From a checkpoint of a small mixture-of-experts model trained on Wikipedia.
Size: 13 layers, width 160, vocabulary 4096, 40.9M parameters.
Experts: 192 experts in each of 13 layers, 32 SwiGLU neurons an expert, 4 picks a token, a softmax router.
Training: a variant of Adam for the experts, 768M tokens, 5859 steps.
Below are experts of layer 5 (counted from 0) of a mixture-of-experts language model. Rows are named router (the router's row for the expert), gate (a neuron's input weights, with its number), up (a neuron's input weights, with its number), down (a neuron's output weights, with its number) and show model dimensions 0-159. Each number is 500 + 40 x the weight over its row's rms, rounded and kept within 0 to 999. Numbers have three digits each.
After each expert's rows: a language model's description of what the expert responds to; "gets" lists some tokens that make up at least twice as much of what it gets as of all text. This comes from a sample of Wikipedia text that the model never trained on. Tokens count by the router's weight.

# expert 35
router:489545446584435470444471468504541532520521499519493474417502497476444483518496461417456448491554579553534545558529557497543488447477429514547526507455489580498510448484466520462454482478467546496510531495476479493535470487481591453458452485520545432497472491577498488429544448520479507484492514452452490539505539499453445479442511501461483555551455478500519561525595457507463567525567448458524501481468502502494584518495467479486506462549537459410415465514492458416492515489509475
gate2:510539449582539488469446429558503478511519506541542481465488454591585481504447525556469502494443506489500566489521445483557539493558479468466571533474532487556609523470512526472448457515485536550510516498488458472522574453532446436522510495557506478603527506558532486448476482494465516489503539469509476444514514527521509497461564429448470451570476546486483525572514431486486464528468519567494531535458465469556523534501429591469521440488551458446460533480520488464528481514494545
up2:502550490559529518531457496460492570507464498536472494535517448533513478540506602563444559436468509482516510487557490468496548507461472446516459433503495535519471498573494518418518468484399552542531528571484469504520527449507475464507469550579511529521510469442499494487539496381503462547467460491521513514516487473567544481470514438543519573504540473570495486550488523484494457426614504428510595502481491528518489558503542491433475535469493514520442556509494431474433460476509500
down2:473468463419429486430454564489508552521464493468434542525507488448542434522494396491436480545457500470473546522542486509530492554479474524460525549499479515442496524434518486516522497481527442499487471476560594542443532486453517531573602491522507499530429498498525470542526523471469463526473515547527440469429535505505539528518502464461453494524529502498496544530529532441513471523466510522482477491433591473601492477512397496520458430512446541529482468555507450486532557550429505
It responds to: Word pieces after a lone starting consonant, like m-eat, d-rug, m-arri, m-ind, plus short words such as out, end, along.
gets: " out", "ang", " g", " met", "g", " end"

# expert 57
router:434522475536523558446426534482587525471430490551482529511495461489514577527556493462514459539485484554471469552528520439385502508579466504457522486573544467512526519489431511473563499514510451416545534451509438471475464512534522582465447526524533481510531486486451520474525481589474491511581504538486558536482511550545446508478471518525475467423502548493518454484446493469529503468548572471489536486493527454438492498466515445476487452559529471517589451477568471554539486528502479
gate1:516540442434553517519461510499503521514458527539522489504528568511396421448510454464511470614492434549458465486446473468473500466480456515527462453541513432385454497546575488581478554546549477531463496532499465535506513493502529531486518462509471443505532499555445466550414546523514524507572431575519541556580507507557524519539505429471548571522465549491501483495520487454542493506537527509539460491461480487497530513510546446555505508484552458511501519490442557479478502437485479
up1:484501512476515459498485481490493552451563506505452431483499423544551491551494539494515497447462460472574443493584460569554568564494503523514542502545509493589532509489506547401463465573502505494482551444475592523544518478557415482533448521535467443525512551430463449470535508478528508544504468425492546458504462482503480468496453526496498412476569539503510581522454563541523510494494504499467563521516475492489480433565560496516473528487495481444448503504547516423471471471553454
down1:508489553539515538499530498482473484430473460448551543505513525441491496470500528482466602448486515554383517493505459477485489494424516493480491560524604488502507517413406470539532476483493483533483559505541456472504487501464523445461506451539552493512569455525494515489434460490544488488476458457471458436482519443493548530492526520426457539501466533566579551577531509502488459553534428476458531425523464425458530534454470475421577456513509528498454485428520503538499493479505527
It responds to: Single capital letters inside acronyms and call signs, such as CO-V-ID, WO-W-Q, PD-P, JT-W-C, plus US, FC, MF, DF.
gets: "P", "C", "N", "L", " US", "I"

# expert 53
router:447485534419513467546485596580536465519509485551469482481559488569491478514488508461455537496493468530478496514502491432502484532476606471494495474566520542490522486517471473454548391543593539481501567562490487528464458463549555504468552518536491421432511441465456489494509518535421538439460519508498456542566488528521522434514468496520481525493488501533451528489510492465461502495539545462548503452512530529499458523551582498506406573463508451417474449482495517497516589540531494
gate1:535446443461467497531509525524609497582457441466490444550529549500585518586500535456448474493460484431513493512463557473450469477439506526491463494515512558433556477559426442478502464592558479506518549520437547487451530541520491523488532490511492547445500560522518516461493486524444495457504466531477454459556538447538562431492534541471443507519431504538534485523502528424514537422499534496471459430472518497446536496552507516589531481476484481517487455462517460451520474447503487
up1:483481466510466473540511509480519524575456500477551530487470442499491510570447551546464488471473527559523489493439448442449474430411549532471484505497572556450483455584499446548514479474510440468607514465453513508488414480466440464502479555545489497464580526459467487447483485433511525440564527492499498455486442467546465452455453466445545407469533472491595522489470476480503500480478470480473517497467498503421496510484549486549518526515542462504514422458568458463528536511552521
down1:516475524557453543490488442550549514507490472556546539379471525519500485453503581477457554496533474491507592414510503560552500509534475408498499517390497524475508519417456556526513527425462524499491451503573492431458516504462542531520559504489519515455463540531462466480528478546519427558428507525479459510514547565495459523484539531528455474549519534460511519523425465504587455533474479518498496492512502535502496471487447487438537470450473519511486542487544482586480437551475541
It responds to: Middle or final word pieces like on in NonStop or Avignon, en in Sweden, ater, plus sentence-initial He and later.
gets: "on", " He", "en", "ater", " he", " later"

# expert 36
router:464463512532501543488431544521550555545489509529521506488543522485486513478490529520473528445434545429434474531527532453455506470536550501430478495591522397493512520532447461557545575503573486480474549558510521505508445551548584558517466491526413425412579484508455443499506491530513500530459438507462431505481469481509499554558559527563496429466540425491472508466470511444535534505486522507528473561574495491503520441502474494504509475505508453547530468509473454503551517499456429
gate1:491527525475451573472517548452435516515487481502502485435569473525541585450424536479543574474548494479524463533559474505467433450499439482483444489506572509537534521457551516477577567500608507477517500533475493482466511547490508491512584492591426473436542446469497462550505525511507515503532494513452514506514503462522475513536429589529480581445480496533570476462506518511476495539453541416483572459517490469491413542506469485499471459521484464509561447543465502471456505518452469
up1:478554526509456494495524500512531484473587506512487530496541454465536518521569440512494434532499459515459530510546531511459440514475509521529462510464470507514504567570462469450447531378472570540460492543513471458445514551480466496511446420373527532498561510507544528473515464460522466481514483434498465513536504424520559464479471582525468477484471489510517534540414446521541498472503468564521536567511497493542582504493563474445478518406549490558508491543530463485466434480479561
down1:607492568495571523500541500470558510491478496413520553587553502481484490557535591530551511516485543432526455492510533472471494544452548523523533438565507435561502529532490494508493520508485457443523504462472495496470533475528517511496535461465462458519507523518437407494531458523431495497456411601493429527489530456515440523619486447540505481506498496492508491469451554445466465490480573525455461438568553489449468560490558475529516480535496559510494459517490509491480518521536504
It responds to: Middle word pieces in names and places, especially "ts" in Massachusetts, "l" in Nestlé, Medlocke, and ".S" in U.S., plus Army, named.
gets: "el", " the", "l", "al", "ts", ".S"

# expert 33
router:493433539498499504534517500495471466417542514549479452510452531455518455468491473485559487494564504532450519480512627412498515512556506516566526489556499546478521530497481554486558589497530517513496444525532564472551514479477515525415540471563440495495450483604497415486514451537517548451515453549451474510497539516524487480505531486522577568447470460480496482495525564448519507459525451471541558458576514527477524441470464500467447452457510499462550455447504501434447525495443456
gate2:510525564517556471486515500556479500479511450467492533432471482488497557527570491481497489478469437514472543489437512486504542476491488452526505491483430489477522510451595523487568412539537590458497475525557551531467488445464569531484449554437453495474497408544434523471535566543540497515468511431498555524566506560463501445461443482568502495518500469525418541492515514506463471418564527486551542481463528512498464523540542555489443533434533559500505435493490486543461543571453508
up2:506498527527521484533507494444519468549493469549562493464476487473514483548489488409451469504489443463443535520414554483429512597480516508535436451533439474467474453462566526502540477520483467533472503552524531540429533463562559523495526485563534477498506467497488541446568591504535463510526571495467549471544538501529506447464456444558392564475496559521482459466500540494470494472485518478523495465434595531468548500478520554465500502447479592432490456500467559478477481533460495
down2:494543519487491484418486557550471567585473514510503546551582516578555528502433514572501508553473490522528492500414561524550516509434477490504506529397446514470462540418518522448448523512564460509548470450468487541478551523575539496575492467512460459482470527528567493508476549531491574415582531496487464529563469548534520545561488531546463462475494592516453511497517458526521508499536542523462491507474481543486529475540508511574483418529522510465515514528455507448524476501500486
It responds to: The vowel piece right after an initial consonant, as in p-ull-ed out, c-ele-brations, l-ack-ed, St-r-ømsgods, plus words like pass, trad, hard.
gets: "ass", "ust", "air", " pass", "ad", " ass"

# expert 11
router:528537521564468545498531512469484492477492495523486479421513490445482465552486565548558507543512508513445473471493569493524526463538476547447503432470490526497458458574521549467510447426512535526474429446403538499484483505447465433551525477531492510546492402398454504562467523492436492465549534509493526492469514572538479484477476538485493498474520555499563487417535504464467545522608495497469487511560450521464491483509521421492500447496560528593499502473491499576561546445539468
gate0:512549473455487555508504453514516515512512478459540482525467486490479441425512451442491478518516409525510413440436448544534479479531485489482542506512573453481510501437553510524542464635517457489479469574534505491499478504459492555459499477506463545463479474551485463506507458481487532511504483550525410482548529426479557536433492499473526503471503536558491443455537512433478503502496509555523481422411510514549508496418450563544557500478536523499629514510504473535482518485411493
up0:463465516527569449483415518529457524453483535502505555520510509517497582522515452470483441454477517496531571562527570476492469550450559522504458503505438484524478478521483462482409529467476565468527522486480519520523549507599564475547420505446561494504525519510518536523530525445524407554516492504532564539472463554492538528574485515501533487554517440523448556520467429553533449465467568483519471561493488530512515484575501511471435500462455537473373476517519525519500521473536558
down0:528488473460583465519529501564570484447424444589603505484496507517454524519445459514439445430515472457453436539451558456495505507528503548497503458521534547512511512520488503428464475476480466550474515531544538501505605425537503529507499506529487511425506468536462515471480513521490517509550517463472510472565509570536529554465499515481549512481510434516519451542539468494449512445449458494576548466496489527588558575566566491505559508484571532540494547520485440475462452457514497
It responds to: Ordinal and ranking words like first, second, final, present, the ending of Seventh, and word-initial R or Pr pieces.
gets: " R", " r", " first", "th", " second", " Pr"

# expert 43
router:491497522496551514454572459531470573486467510480523419506443503592523522425526453488582452492527461537505546558504505488430524545505438485597514496499423529486477551507582518435480468414449529512589488469476485475537565519566529461483484551474498452525505485485465502500554488469486530515500437486497515481495458594518542529543555419532440445542498491547522513483510510506484473476460561499488409431437479502524495430480494502493441548472500503550493541505460455499434513477473453
gate1:491468519549599499451522473548530530397561542469546516526555494537534529498498478519572546428503575477459434497537504483436459532542472495609533521482492507546455532523506525558494530492487505507534497484549490499510446502519525512483500485540477493498458500547546554532528549538445552536582541524472523534579493542478471482515523504507496525529495521486534518542541575486443521452508480463523448394486491533563515478401480535505491561453457527551421580471513579549436516516470476
up1:476548530472527476521475539507526484534499450401498456517442526544513490515533490507580518471476434495534530504510459488449516517560512519495535497534460548454552476547513476514439449550603567551486448452576535532523492462541481541503514516486485478482494525497466503512462456471491567474502478389499495542530569480509435444442511488494553493435558542609478485563496486511480487484568615465478461450483467498454515483460539533480505443515572476495454458507476432491420475579509516
down1:434465494582591560492478482472500537558519528507553490459492489448490494528480442446502521466475546531466459514460465534419529510499459565467467483490578454504496472526446512508458536519490503463492459577500438470462565545500506503495518466540545441515513455479516455499508495550489509506546533504447544452563471543520532465530571555587463463500571472584516513530536448463501502484538480465551430521493509497543497540538468610611512545467402530507500553472537547512526486512477441
It responds to: Articles and modal verbs starting a phrase, such as a, an, would, could, may, there, plus the e in i.e.
gets: " a", " an", " to", " would", " one", "A"

# expert 40
router:511564480578512588483495519445495567460572500411545514491439452486522560475545554523468521523474445506525515498413539458466507489531445566443495469542484455479476475543485527518545420545518425433473480458493430540479532462552429526414447466503537562472550513459450488476477432528508467541495460487483542500482520484538491459423536475464530431485512530508465533516438496494462553451505520520507484514440511418454491531458500447505561476556451462527534452500513496483560472501555498
gate1:508513463641452509551453460472562537561530487472506517503462516481457473460516473472456480518473526408533514587515469520527552463522433545462472452534518495479484506457455490490540542491474456463460548482428481537506588549527461540506471475503520480464575451522460486508441441497523493548482488538470488510483570494493523571433545433488477483418490542503438475435529514465492454569537450495530478493430458467487551547503512476551489524503513510446486464471559441476494487436447595
up1:470498523469517488475508514504463442532484527565473482522495507490491425513427468522514563563486498645472497462540568460462557481484558477572504503456513527510538457534516508498505445481493499517508529444462536458559408482468536442584507484490518456569448539500558486511570540503424486461456533462518547529525456568550454450547492586459455522543510484496545440590481438480485520476495555549502509584536528553475472482489516512499523495500518486489447470470484538509476524459507394
down1:456539436485503383447496533503493529550490473487512568465525468516438526487536473573513461422539502575576500601537494574464551496520493411498534505467491487449455515522504489492509489464544517463520426534530472521498417484521513478500459531515484513536564543554450553495513566516546468539533508518597451508540486521508465516458486552536449501470517480498450440489496515521506472522499450565488496508458466482469491484474444392459500545462458532479546564566508424579518512534458527
It responds to: Capital letters and letter pieces inside acronyms and codes, especially M, e.g. PG-M, VD-M, N-Y, PH-P, USA.
gets: " m", " M", "M", "N", "C", "R"

# expert 20
router:543455512474551500490443523452489524444421501505422493478446461542474536459481523527555606481481520535490471510523537477496526520509546517530493496459474503478452477499497538493558495555565513497566423550503492521488472603526477485454536431424519501558474565502535486476581467431525552428439490531470510511416471477480567529411516527499451462466449443493436490553529537507440558509478497459541547471556475458521492546483500547483531435461484486487440482452518493514513507568449436
gate1:496497470550540481541488454539489546492535530568468464494462480474563489495484508530489531488495526508534467512473536516524492469534489490511448462492518442517375471436494538489502459523468500570506529538589457541531480504535530551586565487486492494513525485485522493463430522508564529507565516586501551528523476517533596541525530510445566494484544455452496515464531517543514476470540589528540529474519513529576469532581541577529472467489503586433543616541502540529438504494479580
up1:547479499533524482431490449493493519509498536537473501433483482464561494483472513529491534494491536513501467518414520517487496500521520438520430442460565431584420505496526427502571463511463523508475501510553461485529486557499536496532508457501546474532492481498530489449524538480528557471579566628516476521486484472537502523550503476460562534443477377505521497479478428509500520458497523520518496439581550489539462508540547604508506482513474619492519586495462519523479517573483539
down1:448547474525498548502475476460506438598465512509459462535503498441481505568513509570486473476414506552523496497525485565553525450454554426535565490487558499529514482499487521496548462530504476503528567452537528403511448511502474510545550551499495469574412386588490425513497467503449482498485534552463507467443501517532464475461540441502495455464498504455531436453484501541460565494511482510532525471489591508556461493496419487541560509472503526419508489420480526504493472532526488
It responds to: First pieces of words in sports season prose and rosters, such as reb(ounds), capt(ure), season-h(igh), Che(vrolet), and short capitalized name openings.
gets: " w", " K", " T", " sp", " t", " He"

# expert 44
router:515507563474567445424460501495588558504463430508519537448540478503482545592434480540529518502455525441477494513557502511437499513484589495532562439546449494526516451500445431474469449493547492505464496526474555490453451533537545503490473478469574448536511527447456487516515477532519556523411499453451498508519527508557468469548523468457483515546509456485467515436539529504452519544529421452536462466522515540442403527558518477438464434542502449463475408466491500501517505484516487
gate2:469507512493484544435543529445557501547429415501448471505558502553491577601468491543569517492508500515432482464441494502453509495581511540463513462532490480501517466523482518509582465537496502552426516482522474441518456496471545476514509562528482440441530449525497525470518523519440501444497459452446549537544515542501430473573466538531530481501522531495501566516463448423566488482512516449513527571586517521505478460498505499518503501531514519478449489475418481547447588462510396
up2:467470506490549549494535473401560527520426409540477477462504543528497545570477517491514510486480529485458493491438502469473540452545484582473527457494549450556470489497476425483515489481543504545524604535499501457466463563522627575490548569584436447438468518486509491497535516464428528475513429519478522542532498504535476491493531487447499511528533534499559580483500493487532484559527534476510509568566497460481480434482479507501502465503500496466473484503429527496451604533542466
down2:569396483463469544529448560541472484422498517475581501505475476500493517443530507579486486531516583519555513568489517520560499474442389519484521533416522483495517553511489487503528524551480512498478439540505449517542439499465435493444464482495591580505550471514516513487473508465540488496532466609534527556523501460497492550455480523502527499505477485492525525509568508515525488479494458548491467517376537477553526506524424505467469579509476497485549531500509454564565457462467542
It responds to: Single-letter pieces, especially r after a consonant (North-r-idge, T-r-ack, Over-r-ated), plus Gr, Tr, J, slashes and symbols in non-Latin or math text.
gets: "r", " R", "w", " J", " Gr", "ik"

# expert 56
router:490442490493468506465565442459505467440474522488576543420443454552489548516444569559498465468417514570530461498448508481544467497492519446496449472477446505534572512587516457513474466562531487487515500557470472521513480421479568449587478502543504498571514476438494505550522471486514449523452553458463544524516485506476532586539506509511540457430530467546508570533455489484482522456488466550500519512489468480563518557485518514549577567547472520505477509459456509480498462469554403
gate1:477505466434528485524473483526446525518455546476515520553455511592512478481562513483504537485486445506550508498509549475414491575418533493496499547506617425474442491530504542504472474489528483571575514526528597457518593492486458474475444566476504562499513491535511536495529471459519560450557528547518454472473440448488497470466560509469515510483488543522504515460507472468468488541465572450514470495563524527472468549486533486388459587493454477439450520510506487520555546523445530
up1:456502498473584520535463521487517482431478544421497489542488523498453555474499547537563563432488503492478438488515496439469408494508503472486504490389478493478482421508585466555520473458550484420603555434490516547564431547488472499499453581557517542450508495496532480528508435551555497495578542466512481437501440513491434503482468458444473533508537496523490521540440475504523487516508483503510509489569489497543519538421474463495512542495438445476500492455550471495560547467478529
down1:506502525441509533486567496533510459462472494525544565535499469549493533548446546549451427512522498521441524497430491569485540537518488503509443494470569472509457493525566494490558502547499546535543511481524567525456565544467498514573546617544503449483498475496489461450496559537503431453543473452439501441499591488437470537427471502524505454505454510552491439453512485406436527504507502556493493530511471547465451555524475496500534479512513507503426519479485581530573540420485533
It responds to: Inner pieces of personal and place names and dates, like Arth-ur, Sat-ur-day, Tri-p-oli, plus month names and ordinals like second, fourth, April.
gets: "ur", " un", "f", "t", "l", "us"

# expert 28
router:528504493535502503503525520561490504377489484492480521436579457520476433555571498493499483487475475484418478495466570618508591482483486545503556489465555537534483511526527530497504483526519454531530448462489442432536476498531466532525522491524520489477523548406492536507452562548542557484540500516470446505538430484462504490547477531508477417524468553465541507493492524462525538456520485564450533444454499488568513437525560538526523438480518499560508528452433465503593507464579521
gate0:497466478480498508435480569487504525500573502528460448418565487488499545525532492515533476441523560510472529536508545539486500449571477537464418524475471508568468523452557542554527495470533523460571476507467438477462481527501556491467459417528456424502474462486573479474541495470525516542517469541413530553528558491580543423551491523535436551570482481452554545509520515550524567532439487537538473455507575481568515413496459507523506483529524536547475505497509539440496491481563503
up0:531486471539509497495447495528520571447472568528529441527544557531509500480521562430463511483544415539549507471511466518445487467433469427484428498548534586504546464476470503511469507491592481542493500451484441540575444482495503519528470443446445447481484549517475484482453509526467465490483442507514541503467495463609456456479504488472538457559552484481539473570572467492540422477488537554481484508529522447469474490547555496475511512496436528490570522473423468526556526402482475
down0:547429519520461575483492519464515429559517473494532511428526462518515517449474517576567501541499527465515475541509570520549511431539560492444537574523571538449438554567464550479515527497481468541512404487465502555387528507469449475536463505473496516468527483507529476476524474539567522433572459510465528480471491467485521452496543551522519502542487558463497479465407527493461512524517427501473492523566551505556535505518482484542581483444507570547492547532466521501486513578538520
It responds to: Common adjectives and adjective suffixes such as known, main, significant, ferr-ous, resp-ected, resident-ial, often in election or demographic articles.
gets: " known", "ous", " of", "-", "able", "ial"

# expert 24
router:560433567453449456545544481437412509439510468501469542507522493512492478514540497557470505536499527415455502568434453466483537511530504455529535498508524561546454570544403472420562483507543541473501527549518559490478536557518494413514531413555498503553540536548551432489459488484443559486468478460472510515490509576513532513541553533522549551489422502545420468506486523468472526479527439533496471465474505465483512449543544461513471520576503523504481526488463454502550500465484454
gate6:539596484516471525543511450484494488425551520479451417548478548459488442465484479514509456516593464475494525497488491477532567508486457573533538478443455490430427552480490527537558589486505490485555445495537497426507488486529485479472466448466474469493492449519422442496459516540508521457528442493530449520505460549464451491454573547456468439439469547430483386480563496514501470522504498533538560472489462517529524468497473447557535430491525533475509509528513541524528476438428525
up6:545547584482513459542498477455469553487519463493520563457472475516487499466537552488474481468475511509540582554469481468472545559428415499574489466514461488509494531545447541503584478598537487516472476552566504485462519510513569524440445492485464529428455521481502495468534493538532520417450485479557537497449502544464538496559508502500567449549485446526450464468621542478483519545552464510484556464486580488458465492434537462468480456487452540486550456533462523513510488460448540
down6:499404462544487542490472486500488445540522504505528492457519522548434467479522539390418508507473498412558470481459479476519519510503517500555572503450493514424530477515470402539519459447510489569506499536497576531514527504469465460492541559547549562475488474472429502467508496571486411523484543501489473545510430513524616473549483463483446574574442509490494509501495517458539480470465508449492482530458571515498426453465445525571487507508498452479551519511479443504519544553507513
It responds to: Plural or final "s" after nouns and names (Signs, Trams, Athens, Ochs), plus pronouns and quantifiers like they, them, both, either.
gets: "s", " S", " s", "/", " they", " it"

# expert 48
router:529552514547516506489542459554474504455491547569495497519432476522508561499511484591475502451525474463450449480530469525431523440416446451524539442440513540477448521526431481481533526483491485508566514549453508462469495475472507484424441457496494460506593531469555486575539555494538475498491532485502508536430479550484450429446465519525450507451492514526485480434521495491484454485471461457469425487452519432551596481440495499569484443503528457525496463519454445574533509553499426
gate6:482520434526479488521492496527531513476502492480489530509579522424488419560530537464537510536513489479536563575520554526499542564493491564538464509487501470489496495477504501615480465519492465460435482463487485588520547549416560595521476450509552495546506427526442454450490382524485559564505449441492508477554533427486472527586549449477483428497464511511515482514505533495524449593423486562520485466518525544474428510481529475510520472504451489514507477512484521449455488492503507
up6:519501555455522587524489499460479564503455486495484459453471449527527450433463502469540494475483497510521465413580548543551473514520542506515522519458554483484562510462501557475482550489489525493495454519547485474451446478567455399482539543463447512433435548553549543500455503458489499421497490566529477528492527501586525519444463567519545471532489471481506471543475460475573571503543579431518523511542430442454496546535473528462555445480556532477513516550533504502556513458436515
down6:497466494456521555482569475489566556499454482511493497487513468473453495576499479505572449492427486493471474478465420451503482511559449511434546479526518617464482486532433508555467452500512475498523530514414550481453560525586487501528448445604514490454510538465439535470553484536499569548513440480505513544538503539427536491464487499482526499525498515517486559485521450442507519458452497483477494502498452526513499507434475539521520477557475505504534658477529462528540553478550463
It responds to: Opening parentheses, quotes and brackets after names or titles, introducing dates, disambiguators or codes, e.g. "HMS Delight (D119)", "(age 18)".
gets: " (", ")", " \"", "\n", "\"", "("

# expert 0
router:484540454579455482454459517491449592480479484464540506439424496552452462562513447546512411504555472454442515452486532586505503568504427461607485494482523467430459429513471461482482466546451547479503492541517500549439540490559498498527456489523410515485497506541503431452439503436467447462537549519506531519526542522495572515479458542477509435471544535490488538512515501480465461506527547584468525512456500457547560505516530511458472502513571482522519470490434529465532447491486483
gate0:531526501490470524495380442443499464524526479613460488517510416457527525485461513509457478514453517518492551491529475462450469439514497519530465506491493529476566547438515567485552533456498518468500558524547529471496478539546492528487478517486502455425541461481515501471448459496463427463387556458470522463517477455597506476493527441526492490501536519547541476454562439538544546496481526466472496552539493481447487457451497499426472486464522485498393481524485488544490524539543627
up0:393467529528512513487534540395533531505454524568509546476557541610422493538549532490554462468446491502502472465499542515474487498398523487518475466491526556458508472572454498488535533492525471543523526489469495460489525463527584501550545558502427446527418553494466505482561540441486455472552594471501537475494449477561500454530505550532525482468489509493480515526438555486515524462555495528456507621573533430505466480527523491502471542517508504480465478525527478505497442500473459
down0:526497494410485483539448520483517533478500549473476432502480477476563476393454496477526478505490496493497486469477533457462516443484522506576469504564498586532476475413513513542505504533521481440559536434444547525561486516483537519502552481557580513496459503495471523521453462490520399450513527498563453501457531567485501527533431522509411519589518500439379498502528482487531470473517534526493563480482528490527464520478570458513571543446486523588515535534471464508472437448516496
It responds to: Mostly " and", " of", " or" joining noun lists like "software and cables", plus past-tense endings such as -ed, -ated, -igned.
gets: " and", " of", "ed", " or", "ing", " &"

# expert 38
router:514434462455547466463459535573533501539420514462454497519498521546504508566462513490501500437430482500467495506520451546479524550493487565483506465566474504527561457557469417516471429489479479526486502537519565543568452460526462520506471503524455540509432452514482503542514582466499421465504469521481547533555475578503481507512468557504464519567548496434499515477441586512507485462504584403486480515525481559470438477494583514438436476496539488533452509466463539534483518559442455
gate0:438505513454500517500519461476476542510425540463461448457448507546465446464507515506516479540479461546541503454502474477486515593482585501539412462534447558485471492540497417552510495511574406557509526560515467537517488498443519488443545555440450453459523487533509541541462425532514516484514490458504511574472494504496484512470523416442561501490544493431470501515494519486523462527490529471533471503494484466433515634496556502594561536478516490466534534459484550478503471476418460
up0:507511584459472548631505491471521543549502470538511477514491491459436510445501482467567556497531489469509475509513491513481439493460534494491451486546558488507473499459481538515462496580538506520488565565554446499519481504511491513491604559495441470479506482495567475531456390470535447494486464481525475535465528532492497563490416440516437520511536493504526408444513478556497524540481498464466491514434572494452524564531488541549580462480457483531514447537522455503511418521445584
down0:445535443567514517423531528454506517511524475475473429496521495538453554543419513508484502547569478474484498466575422547555550500522475437418565551457552449483554591451514463500477519515615554478502579563442500527536464476575514481524515514530501493535485536556457551507552520583576559544496487574520437491471459512521537526497499429486508562503517481473534510542503522513451546485456444522464519484469475529472529557464465438525520526515493478499521444480506497494467481491465489
It responds to: Spelled-out numbers like two, three, nine, fif(teen), and mid-word pieces such as fact-or, def-ine, Miss-ou-ri, plus sentence-ending periods.
gets: "or", " se", "ine", "ur", ".", "our"

# expert 25
router:524462528523562520482516478573510475496477444424536482559439565522542507526519404512488477422511517504570504534546444528571480480487519487450536559438481475467523480440497488489496487493551538453432507506470570577486520449434536486483519526510492484432459540531455523528511500545473494610510581492531412465509546472428475477527529500445520516544490474516490553501466525518420423537488545552464465511512487555546484476479547524550516556550499493513423556464507552418534512515457497
gate0:551542530562519511481477515568542454541563500480488537478450545511554456548541555486506542461444439474612527483422509459518538439438502501539462584531555499468516521536508481513544492487552551516480505476474545528430541495491469511446480553479572540448447517573483440489565482499497562487418535517484542508459522494534532530472513475492515476500414440453473529578519505512378465446510493547438562540496491429487534520492503520508501488531446506447503551515496510535491450537449476
up0:517518501500439471490593500502527515474548467454484518440552508446451483470618470510548518445501432507541424434437426509528482483501485546398507518476516538516524510447579486427515464438537507476465528516469487457479550458544498507473498483476559443401518417509553473490496435519491505504523474491475463517499548527534564490456510463517517505442427467521499496457468454557503514519552577492515502453506575480469535462575516485499464558542505558467444499542534488520592478531507497
down0:526430518471505513481432437453537444491516480523543472582437475471519478529473438556488394459560503489533480437450491607557513549517559439500488510503480594495509542574535498478455546505476563478532508524495463455551523548533502424519520513485507481452501510553468480474522516458451513515460451441462491513508557499499461556507491465398413540509481467569525542514566541522479462486495506432427563483505518508534447476488494499474511479437489562516488492524549447514460486420488514
It responds to: Middle and end pieces of longer words, often after ac or ic, such as -ance in accordance, -ic, -ical, -ing, -used.
gets: "ic", "ical", "ance", "im", "ip", "ig"

# expert 27
router:522535515561564422465511527487443494516494434474553522532530513559530570517461440487480510471520503478483495557504437553489537510559487548487502438482465479532507439386451501474481492525472509487506522454466473558497487518532541527481467485561526508471516486530486472497465453544485422571408585438478512564480552564473503524512552482422459538543543503462422525517498555516553521527454533534484507531548517573536505492463484511464487551571398444421496500469465533474452507459512439
gate0:494541535503524421493570510456484448478529424492466482482499491490453488497401568452553549492475459568496480517471548557473536552476498473534546452524398509497513488467475541466465519419463467502473461517576515482569451547471487518503572507469470552469523565501503507499459460527502438535483504498509523525477511526527489505545451533497505500445489543456506488446531520515530470474442554537465606407490495582504514447551456570502491467508519454514464460503440574494453446460390502
up0:423553457594447476495505499550503508513568498557450484515474525493524522569502417476520431534466487515525503527477621513466537496516480543478458524515581541472495471492480519439493524509526529547459464486539496445525599547529550558483423513439530520500485477568397421490495527535439537527556484474460492477610495479541455502487498535508541529502514468482479505520515491569512495531527427529480504494494404510547497540457408461488531452510533507467527457519524441506487473494455464
down0:455483535520547531454519529521481425526505526496490466512527491462533496500421457544537468547530530527512533469517490545514561563471567522446562470458463477563487558454471536499470531508561499434580530508528469547484530492572558499541510456462520491525517540482476445455429455533512475572448486471518509481471453542481620562427510529455498481461496530490515515483497544551455512492412566441509529448475541570486496490436554588470508403497469488480509547540454540462533455447502512
It responds to: Function words like have, has, with, between, many, and inner fragments such as int-ell-igence, storyt-ell-ers, a-thlet-es, hypot-hes-es.
gets: "ell", "it", " with", "es", " had", "}"

# expert 50
router:523448466466476484520589477482464480523515478529567479515508530421527520448547542512423475554513512526569482572467497472501473502453478544479536572521554513536476486468497451487430423510552570538452518461484483487516567435448555514481566541495431555493489526493544551515433507565522582555505504454525501480552475468483489466527548450423494492538528521458597499461555474541520534516551475521467513590468555518482478450570450502511554507466435499463513494534580450535503483483495485
gate1:506484488446483516561477525429515527428482422436547570478568456513537433442559510476498503546569512458476444530493491410520472446523510561493483478486511480471379500485535519451522488531503518473529493545517464623406524518476557496479532507531514453488497536414488559456447477523487502519476473463518538500545522490439508527521434501543426528526495411490463504513464455497498523509497439550500541518458528481481529516455465546481509483461505563460513448441547498413472479540514445
up1:427493509567515491479460485548510445541538539515496471547472549568471505540452443495518496446418562477432497448511501504550511468489463533567501488511475523497494519538497446543464470539504462484441470503506486401498522467579476526510474449440509485496490498539471444433484437512487507459556430516446473477546496523561551498474528501443608607462528536503497578553496472548528490499461545467523424422484453478531496538478585540484487458511489427506494469483477525548554489465450568
down1:489568477493424412469551516487551512495453450490564460559519503522455492489522529464485432452533486473505438522468480507500461511468569515506481486535533480459548484444540506502543446456533497544440480501584451556534490486548501564454445529533453498432481540535458525517466496467506493509548489486482556571481428576460432536463432491577456498451475469507556535431432541524544483494567474568473558520549467500510509571542518461474577525467511507534505510481571524428553515478461520
It responds to: Word starts in species and taxonomy lists and infoboxes, such as ins(ect), Hy(drocotyle), P(ancrustacea), Full name:, mostly in biology articles.
gets: "\n", " p", " e", " E", " t", " Full"